config.yaml
n_layer: 11
n_experts: 16
routed_scale: 1.73
vocab_size: 4096
norm: "rmsnorm"
norm_eps: 1e-05
tie_embeddings: false
lr: 0.00201
batch_tokens: [32768, 65536, 98304]
seq_len: 512
train_tokens: 594500000
dataset: "wikipedia_en"
Below are experts of layer 5 (counted from 0) of a mixture-of-experts language model. Rows are named router (the router's row for the expert), gate (a neuron's input weights, with its number), up (a neuron's input weights, with its number), down (a neuron's output weights, with its number) and show model dimensions 128-191. Each number is 128 + 24 x the weight over its row's rms, rounded and kept within 0 to 255. Numbers have three digits each.
After each expert's rows: a language model's description of what the expert responds to. This comes from a sample of Wikipedia text that the model never trained on.

# expert 13
router:118138075162114129149112124123089140127172145085122148122127120146136096108099074148126107166115184150136091151122114146116125158145129122110107122129127119110120157152134123144106065116153126
gate1:078118096147152142121100138121125095103135172172118098089116102135176103157117100153139142133116196138121105156140122120146114140109146123102119125112115125107075149138122141085157112117148147
up1:174148157094087130132127132142123169147147092108153116192136146163102154116179163139098120116158063095134126107118133149109171095133139175128122106150143163134176117122148122169111112127098119
down1:118133138139121128122113093091123114140141195149161157130137157151111133109101132147135088139120126108123151138138141157123067131110126125148121112153108129120087134158140116101169094112112138
gate2:061131149140107124121148158120141089093201151129139149118074128116108098151138171144132183144156126149116137116116117168082126135136124154120128108142110126154135148115111101098104195124119117
up2:114141134159175130133143122150104117111093130108097113128139185135113134104100097125136095133128096105120146119110146129131108074146085103129127168140152115106138117144146129104141112161140152
down2:117149106119138131137143106117161177132117140121124092173093158126130134123119098153130088132121089133139139166103101146139167073126121139143127160129141103182132171150096153119152144119156139
It responds to: First pieces of ordinary lowercase words after the or a, such as ar(rangement), sub(stantial), c, f, w, sp, con.

# expert 7
router:158129120145105172134134127070120130104125162098091144141130139132139126177124149070136159157111120083168090140135123121111111078131123137119130152123146156109139158165086150138097150101145124
gate1:114138170146125157151159122161099136161118098147122125100137141108122089133174112139131138130142115085146116160097098148119139148077130100095136082093165132118086120139156162165063133120129127
up1:121109114095131113088100149088170134121110129129193075160144127126158143169129118142133120133110125151087116110160133124151150127176116161138107108096096110061176110170135117131171141164150114
down1:132103113100110148166122128173137126139092122131108119131142120134162113123119146089155110157143135106132162117158118174178105108120114152172163147107118107088152102160141114117148150136118110
gate2:114125106124133128116088101115097068116139106135114108161109156089129135126156190122163128123135107130133115141140092095130120129112113117168108144098132126134153095120118114129119138124134132
up2:090191134130144143128129141102070167117155121088159110138137147178138116157125125127151123128165097143123139140112089154129154111162121123100165158167158149174131097105122093166139117111150121
down2:147129085123137124151093171130113121124116135149147117135097129156134131127133092114127146143137107151112138123110129121115165168070149104172142138108122101107133132127153126122151180149102123
It responds to: Sentence-ending periods, decimal points inside numbers (17.19, 0.760), en dashes in year ranges, percent signs, and sentence-opening The or In.

# expert 2
router:149174127073122080118157112104135112125172175135107138111101123116140142096170161161121113138166100150134095084103157159104136163109120103129146117139143101148138114142125155132174153108131110
gate1:122152118097132118119113115138113121130148144115126140141108138089134141099137106153156094123087113118132107151106175121094162108104141122152124118130112110093138142139098156148147123141135173
up1:130109106131123144145161147112108132157104093132141127142107109121131110120080140133122138119172104169074099160131099135184136149188145148123146148120119103146097098144146095159069125103141106
down1:142128123102134155099123124183139122144099101134130102134151108125120098168155135151140114142137127102184132127127125110128130102114143130132158176140124144162136136137192095108098074110159107
gate2:108094113078169112114143155137126119055134142165149153130136128140125105156140138147146104127128141135129120161114158121160134145115170154140153107138123155125127085152100130145149101110110126
up2:125098097140125130127109129155164134119149158167099101112080116122160155157100093122131155141112111146107107170162082156152104122122150194109113133102137137151155169103150117079130148159162116
down2:139135147093121119137154144112121121150122138170153116116121137130116131097116128181147113155078135123132114084113104157102128178172133092146123104159149091036169130140098152112125140096109146
It responds to: Subject pronouns he, she, it, they, and mid-word fragments after m or l, such as Em-m-ett, ro-omm-ate, agre-ement.

# expert 0
router:102114154145132134131112117127099109111146109153118143127168185202118140169148124134147121158084152116133124144086118160130136125156172128133134171156116150139122135164088123097157156083116171
gate1:118126110165138099177104113124132107146118137122162114112064089153139133165161143162117116109126084133101114123124143133158118143155134153119104140125153116097094175140065138092140138121090118
up1:126132099097109093134108116141158135142150110098115119109112158173165167165125154158143101167059100147132138101120136120139103104123143110118094113128111145125148106149118092068083136126102142
down1:160121151106113119174132138112150164134112124124111134123114136090161090109121114127132127126060128117117125106124174109095090092118115096131108120115142149127104145147163069150112088128091184
gate2:110132142127131125109103148134130121143127090096107140135173174118146079092164138100141116103151136087138111133148119127184144085164082160074123105111130115096141171131124124118156106113115104
up2:159129102134122110178128118138135124120113137134146156124094105131120114155089157123118125170101141163145152070126111124110124172140160109167155151125148169126123149098101145145092134126159177
down2:116120134080098128153125093172135150087106124087121174135067143124137119119138135132087088123154114162175139110118133117165152105132116150134120136108136120122097148134104121112122155125129142
It responds to: Commas, colons, semicolons, table pipes and dashes in lists, tables and dates, plus relative words like that, which, who.

# expert 1
router:154127116116128140098181156158092149122112089177091110129165163157098130099151156129097145160139124054145128112096139100106149168118113123140165124164150106123152120123157153135068157124134138
gate1:135111166137103111150113133166130143131135107147091136149132145108109121121084161105151173139158121121117140152156138173152173126157137145145148133080140136124122093136120134073095152113123116
up1:125086108126198153112163093106127132153111134126143084110126126160145130093170095138158107131106159131125141108137147123143105136136122090116135151114096124128148180139138121132127100116096126
down1:095128138107109104116125153125094157124163097140097108103107141131114095122144170155110148140130135137149154124188109110121143129136129150122138104104177135175063129150133114102110127121134128
gate2:167092099143107159162134148113103153107110089149149152116185133128104144110162128103130094134122149143134138117131143168172138114122137163162101133156128126118138098160085131146139136167092124
up2:092142159118150143138118147093098101119114138121118069133109103166129102126103103154107140150184110105116136106120105131144122141137086169147171098123114149115124157096128090132144054132147089
down2:133140124138045132123101113168177086112121122157103133136122135081138129134098139128146064123109114144110111098091147160153152123120149126116086178131132113165141127155108120106103147129102138
It responds to: Function words in running prose such as and, to, was, is, as, with, his, often after a comma or a pronoun.

# expert 3
router:157119131145134175124129129139127167138112143128120162133166125117095092137090142123107099112171183123130174140111111123141136121156144130140105127178112154126126102127123108157137157129092091
gate1:156151123067112138103116109167125073127125143148136132097141143138119106116123087098150137152116166170166090151155144107099147126156107154168117175145103139107158132126162133172153135145111123
up1:099112134149127114158139095134137171142127117068111124163122171121117158119123135122108106154123106125131142142093137166128141134143140102120138112090130110169120099107095120053146121083121119
down1:154125114107112165138126107097119130128110148108107132117170108110141188125127144146118125115107114099114141139100125136126122095118119152166125112097122170133167131096129127120091215142144104
gate2:124125124152139129119113080141089127151134087146103155144154149097111142129085132148143149146143119193134134109091137113141130168139115151141138142151149121172146064169128095151155155123118129
up2:107112085153155077142112140128139142125116095109129157120135136104134125102108126131118108139175110180115175136134127146096120133091109096167169140126138123145143134135113111155148124088159110
down2:141111133153148126114080086134154116156181128116115119144106107135149130100096138098137132131124096170083143108103117133126125168115166091124088145134122171127146109149140112143172161117091153
It responds to: Articles a, an, the, A, and hyphens inside compounds or after prefixes (re-appointed, sine-only), plus capitalised name starts in lists.